Weights of a small mixture-of-experts language model, trained from scratch on English Wikipedia.
Experts: 2 picks a token, a softmax router.
Training: a variant of Muon for the experts, 769M tokens.
Below are experts of layer 4 (counted from 0) of a mixture-of-experts language model. Rows are named router (the router's row for the expert), down (a neuron's output weights, with its number) and show model dimensions 0-255. Each number is 50 + 10 x the weight over its row's rms, rounded and kept within 0 to 99.
Before each expert's rows: "raises" lists some tokens whose logits its average output raises strongly, later layers aside. This comes from a sample of Wikipedia text that the model never trained on.

# expert 2
raises: "-", " ", "s"
router:66 40 37 59 64 66 39 61 60 46 54 42 66 38 28 55 53 50 46 51 36 33 51 60 54 51 81 35 49 49 57 65 50 49 34 53 61 62 69 61 61 47 50 54 61 40 35 42 39 60 34 50 47 20 39 57 47 39 30 53 59 51 56 48 64 40 42 31 41 54 69 44 46 64 47 49 56 45 59 46 52 68 49 53 61 47 51 35 52 50 54 56 54 37 47 56 56 57 37 43 55 40 53 44 56 33 44 39 62 47 38 55 58 45 57 53 34 68 39 49 49 32 33 34 66 52 42 66 34 53 48 46 45 76 75 59 35 15 56 48 57 58 54 58 48 63 49 43 56 42 47 51 61 39 71 57 45 44 63 51 65 50 36 50 53 46 39 60 67 54 46 48 42 38 51 41 34 44 58 58 54 49 38 55 47 45 51 50 51 58 57 48 49 50 50 47 60 58 65 34 46 48 40 49 47 48 50 45 52 54 49 63 42 35 46 58 42 57 42 38 39 65 57 42 49 45 54 35 43 35 49 47 50 46 52 55 58 67 36 57 38 61 57 52 47 59 33 53 47 48 54 41 41 55 60 53
down0:47 53 61 48 50 40 59 49 49 46 57 44 45 58 57 51 38 55 42 75 44 46 48 64 59 61 62 63 40 48 55 53 49 40 66 55 58 34 56 49 46 35 43 35 63 68 32 38 65 64 53 51 60 46 38 43 55 53 43 38 51 43 55 49 43 51 62 55 37 53 46 49 56 46 45 64 73 59 38 34 51 49 48 42 58 56 55 51 44 49 56 51 58 36 53 43 51 45 15 66 51 48 45 40 57 58 41 49 62 60 41 40 50 64 56 46 44 37 45 52 56 28 53 47 35 60 48 44 55 53 38 40 33 46 42 56 43 49 54 53 69 59 41 35 50 59 60 56 54 53 50 49 71 48 64 54 45 52 43 49 64 33 46 56 60 37 59 29 25 44 48 50 76 45 48 62 43 40 59 43 45 57 70 50 46 40 56 35 46 48 49 40 51 47 55 54 37 63 48 56 52 53 67 58 45 44 47 53 47 48 41 56 64 42 54 55 57 53 39 59 35 64 57 24 36 33 48 32 63 72 47 54 41 57 31 61 33 34 42 60 72 45 38 60 24 58 54 57 55 64 54 57 46 49 50 41

# expert 29
raises: "s", ".", ","
router:65 44 51 55 49 46 47 59 70 35 37 44 64 32 48 43 60 45 28 50 30 56 55 59 59 49 65 48 60 52 54 50 54 43 50 42 58 55 56 51 40 50 47 51 61 66 44 29 29 44 32 31 60 32 33 56 43 42 43 63 42 51 29 52 54 45 36 49 27 45 42 32 49 49 52 42 46 41 53 51 58 41 42 39 38 43 37 53 57 43 62 52 39 57 47 60 58 45 30 43 54 48 37 41 51 45 41 49 59 47 37 48 54 36 65 54 48 57 44 58 56 47 44 53 58 53 48 52 31 66 25 56 58 44 46 57 29 43 49 53 49 66 51 51 59 62 47 37 49 58 51 55 50 48 56 67 70 39 47 50 57 45 48 60 40 52 52 82 57 54 42 40 45 44 34 43 46 41 50 44 59 37 56 58 40 53 37 31 53 47 73 29 54 54 44 47 46 53 61 39 41 54 45 29 47 38 54 65 48 56 52 58 44 43 41 69 66 47 49 77 44 64 53 53 41 41 58 49 39 40 48 63 59 35 67 44 47 47 57 58 68 47 50 74 37 50 40 59 61 60 57 48 44 57 49 54
down0:56 73 49 43 56 59 51 63 29 49 52 47 41 49 44 48 26 39 53 40 48 55 43 51 54 46 35 47 56 24 50 53 58 42 61 48 65 49 68 48 48 56 59 57 53 37 44 44 55 38 82 35 37 47 37 36 29 45 50 50 43 64 56 62 40 53 50 48 51 54 43 51 57 35 57 39 48 47 54 59 40 45 48 38 45 61 65 30 58 35 51 59 52 50 41 50 47 68 71 55 51 48 61 53 42 46 41 37 48 47 64 54 45 53 55 61 43 51 75 65 44 41 52 66 49 60 52 64 34 67 48 45 47 72 45 42 39 47 60 40 48 56 40 61 55 57 36 53 58 55 51 69 57 41 48 39 56 54 41 41 57 45 46 57 47 46 32 48 52 48 45 51 54 64 60 24 41 58 62 39 51 42 44 42 43 48 72 64 57 66 43 54 52 52 50 44 67 63 54 54 44 54 59 40 47 52 65 43 34 41 48 52 41 51 33 65 51 62 35 47 48 38 57 42 55 38 40 40 51 34 60 53 48 47 40 40 64 63 41 46 67 64 62 79 47 55 55 53 60 30 56 53 57 70 50 53

# expert 21
raises: " of", " ", "s", ","
router:52 48 50 34 64 53 39 51 44 44 51 28 38 44 55 33 36 48 39 60 42 31 57 33 58 57 78 51 57 62 49 54 46 33 37 63 68 57 58 72 50 37 42 59 57 40 54 42 58 47 54 44 50 41 33 59 43 46 32 58 63 61 38 65 46 41 42 38 42 45 65 37 32 53 37 50 44 40 57 51 59 37 55 49 54 51 53 37 43 62 57 58 50 53 40 41 53 60 40 42 43 37 57 61 66 50 63 42 68 43 50 69 36 43 60 30 49 67 32 50 49 43 48 23 46 59 37 52 45 52 42 48 67 46 53 33 45 44 55 42 49 27 68 48 45 48 52 50 52 29 60 42 53 57 46 44 49 38 61 48 68 47 47 46 54 63 32 67 62 47 47 56 43 39 32 57 37 44 48 48 47 37 32 52 44 54 47 48 68 54 57 45 40 30 60 50 58 46 58 53 53 45 35 48 49 53 59 61 63 53 64 51 32 51 57 45 38 43 43 56 63 45 50 47 33 48 69 43 41 45 66 61 47 43 46 53 54 47 58 45 47 55 61 59 34 59 40 65 50 51 43 42 42 56 52 31
down0:48 50 46 45 55 38 54 54 41 56 54 45 32 62 68 38 51 35 47 30 62 31 62 44 41 60 49 55 42 58 54 56 57 54 51 55 58 53 68 62 54 51 37 62 74 47 44 42 41 63 62 26 58 47 32 49 37 46 33 57 52 52 59 32 45 53 44 37 63 40 43 61 31 46 54 49 28 51 48 42 56 63 37 42 38 49 54 57 43 50 40 60 57 36 45 47 45 44 43 34 35 51 41 44 35 52 40 50 48 52 47 58 37 54 48 58 48 46 46 55 45 47 53 43 48 47 65 55 51 46 61 45 48 32 39 41 53 45 27 47 48 40 64 58 47 64 54 50 34 46 75 64 56 58 33 42 31 61 45 53 53 52 71 39 51 46 54 59 48 39 38 44 61 72 45 42 55 38 62 63 51 63 42 60 45 54 62 68 63 36 48 70 37 60 49 51 45 47 53 49 40 57 57 39 51 48 44 62 72 38 48 61 55 62 32 62 54 48 59 56 36 47 53 42 52 40 60 44 34 64 54 62 48 45 57 69 47 53 57 63 45 54 45 49 43 44 78 68 51 51 40 44 34 66 62 49

# expert 13
raises: "-", " ", ",", "s"
router:70 34 46 42 67 49 44 66 52 33 41 35 57 54 44 35 53 31 50 48 40 48 45 49 70 52 80 57 58 50 40 60 44 55 52 57 58 42 59 58 64 44 46 58 63 65 39 59 44 40 47 67 54 66 47 59 37 48 51 44 71 52 44 73 53 55 51 41 55 45 47 48 32 58 43 56 26 43 64 44 63 43 48 32 56 46 43 51 46 52 75 70 46 49 45 54 66 51 46 43 48 45 60 47 63 36 47 50 52 50 40 53 46 31 48 55 61 69 46 66 47 47 45 41 67 52 52 49 50 52 47 47 55 67 58 46 36 40 48 41 46 39 60 58 72 48 56 43 42 45 66 40 56 62 53 66 56 44 60 36 65 41 44 30 46 39 36 58 59 74 44 50 33 50 50 32 50 41 45 43 47 52 38 67 34 64 58 48 47 55 48 42 46 42 50 50 44 51 47 48 46 50 33 49 49 44 52 46 63 53 52 69 39 38 52 61 45 35 39 67 43 34 43 41 51 47 46 53 36 59 50 50 62 41 45 51 48 70 61 54 59 65 49 54 53 69 41 57 48 78 53 43 36 62 47 48
down0:53 47 61 59 49 42 45 61 43 48 35 50 49 78 55 37 39 58 50 60 57 71 44 51 55 33 63 43 60 52 51 30 59 50 55 40 63 55 41 55 53 45 54 40 37 52 58 48 54 35 49 50 55 63 36 52 42 52 62 49 40 53 60 56 43 78 51 52 38 43 53 56 21 52 44 66 46 41 52 51 36 33 29 51 41 42 49 59 46 50 59 49 67 48 56 57 53 28 34 43 53 35 61 63 60 24 57 37 47 50 42 37 53 43 55 66 60 49 57 54 44 42 30 64 67 38 56 32 55 54 54 55 47 66 40 48 47 53 46 40 58 46 66 50 37 52 49 46 46 57 65 64 73 42 55 42 53 34 55 32 52 46 58 54 39 43 56 49 44 40 32 49 43 51 49 34 55 63 34 62 52 58 57 56 60 56 44 52 69 46 34 35 46 38 58 37 40 54 56 60 63 31 48 41 31 48 47 39 43 64 69 46 43 51 64 50 40 47 32 49 60 50 35 47 45 41 53 56 42 60 63 47 53 31 46 49 33 56 51 46 52 61 37 52 37 43 54 58 50 55 59 53 32 55 36 51

# expert 1
raises: " the", " ", " a"
router:68 34 47 39 46 51 49 56 55 45 49 47 62 56 56 33 41 33 42 32 43 41 48 42 49 58 49 61 64 57 53 56 44 49 40 49 49 71 52 64 51 52 40 56 56 60 50 44 61 67 45 73 43 43 38 52 38 42 31 68 65 43 47 63 71 40 45 33 49 29 42 36 54 49 49 44 46 46 64 67 71 52 56 49 37 42 49 35 62 48 48 58 39 59 49 46 56 57 44 50 50 51 55 50 45 46 45 51 41 41 48 63 55 51 49 37 41 66 37 57 41 38 45 48 56 50 33 65 29 56 39 42 62 60 54 51 34 48 49 54 32 57 65 44 54 47 42 40 50 39 66 57 59 57 67 58 54 40 59 29 48 52 56 39 47 61 48 65 50 55 45 41 47 48 29 39 41 35 39 51 58 35 40 62 54 42 43 45 60 65 53 31 40 47 63 35 47 53 50 34 39 28 46 57 50 52 54 56 57 44 47 66 35 41 43 50 44 48 45 56 38 44 50 53 41 31 64 40 42 38 70 57 48 39 61 48 47 73 51 42 68 62 71 51 37 50 37 62 52 51 51 53 38 58 74 41
down0:76 56 53 51 63 52 45 41 53 41 51 63 55 34 55 38 66 56 32 57 48 47 41 48 64 57 60 70 70 51 67 35 71 53 48 58 39 42 37 49 40 41 49 46 67 56 40 51 47 66 50 54 53 53 61 65 56 68 54 52 51 47 58 47 35 45 39 48 47 54 52 63 43 48 44 59 49 43 61 47 63 57 43 46 33 47 49 68 43 68 58 61 57 31 52 49 68 67 48 31 40 55 63 43 58 31 46 35 55 49 48 45 40 61 44 52 55 56 41 49 46 41 71 40 77 45 46 58 52 63 59 50 52 44 54 56 53 64 45 54 53 44 53 38 46 41 54 61 62 67 48 46 51 53 52 31 56 43 56 47 41 61 57 53 51 48 50 46 78 57 46 43 53 40 35 53 42 59 48 67 39 58 72 62 33 44 36 35 61 50 44 50 51 51 41 52 46 54 55 21 62 56 56 50 44 58 49 30 53 39 60 43 35 54 50 46 55 63 32 59 49 44 54 59 47 26 42 50 56 55 41 51 62 50 45 47 47 72 51 32 42 50 56 45 35 51 40 44 38 63 71 56 65 43 65 42

# expert 11
raises: "s", " ", " |"
router:54 69 47 56 57 38 46 57 55 39 55 48 48 34 42 38 39 44 47 37 34 56 51 35 55 54 61 59 56 63 70 61 45 54 44 62 61 54 40 51 68 43 42 45 72 59 34 51 53 71 44 54 45 39 22 58 35 39 32 56 52 54 45 43 62 44 44 53 33 31 53 44 33 36 35 59 43 56 45 62 52 57 60 46 49 49 40 54 60 45 49 60 54 66 54 51 54 56 46 44 43 38 49 47 53 35 38 45 41 45 45 61 50 61 64 48 33 48 54 55 39 28 29 37 65 47 37 58 32 44 46 62 57 59 43 44 55 53 54 49 47 50 50 54 53 73 44 35 45 40 37 53 52 49 49 62 45 54 51 38 72 48 54 52 43 55 27 60 67 44 34 46 46 43 43 40 34 43 50 57 64 53 34 60 42 54 53 32 54 43 69 39 34 53 41 44 41 38 48 46 39 42 22 50 52 55 49 56 50 57 63 58 43 50 45 57 56 48 34 60 32 56 51 54 60 44 41 30 49 47 71 60 62 33 61 34 50 67 56 60 51 66 45 54 56 59 40 42 56 46 53 57 47 63 57 43
down0:60 53 61 53 47 57 30 29 51 42 45 55 53 53 42 62 57 63 50 56 50 55 41 49 43 50 60 39 72 41 56 47 60 59 61 46 57 44 47 41 35 47 59 46 60 43 76 53 45 49 45 42 57 54 58 37 67 40 47 53 39 44 48 40 61 41 42 37 37 43 39 54 38 50 45 62 61 59 43 58 41 47 44 48 64 54 47 23 71 55 76 40 44 41 43 50 73 76 59 55 59 54 80 44 34 62 54 51 43 53 55 42 44 48 52 40 62 38 44 52 62 49 45 40 48 45 41 57 48 51 39 42 58 48 45 47 55 59 58 38 49 53 39 45 52 46 52 28 51 62 63 59 44 66 67 50 63 39 56 51 38 38 60 36 60 68 43 33 70 60 56 43 39 67 64 48 62 34 56 40 59 66 39 41 34 57 46 57 38 45 67 59 51 43 57 59 75 48 50 56 51 59 55 67 36 47 59 51 49 46 41 42 49 40 43 56 57 66 43 49 66 49 47 39 52 51 55 53 56 41 69 40 35 64 47 32 44 39 73 49 56 49 52 44 49 41 49 54 47 46 51 35 50 43 41 61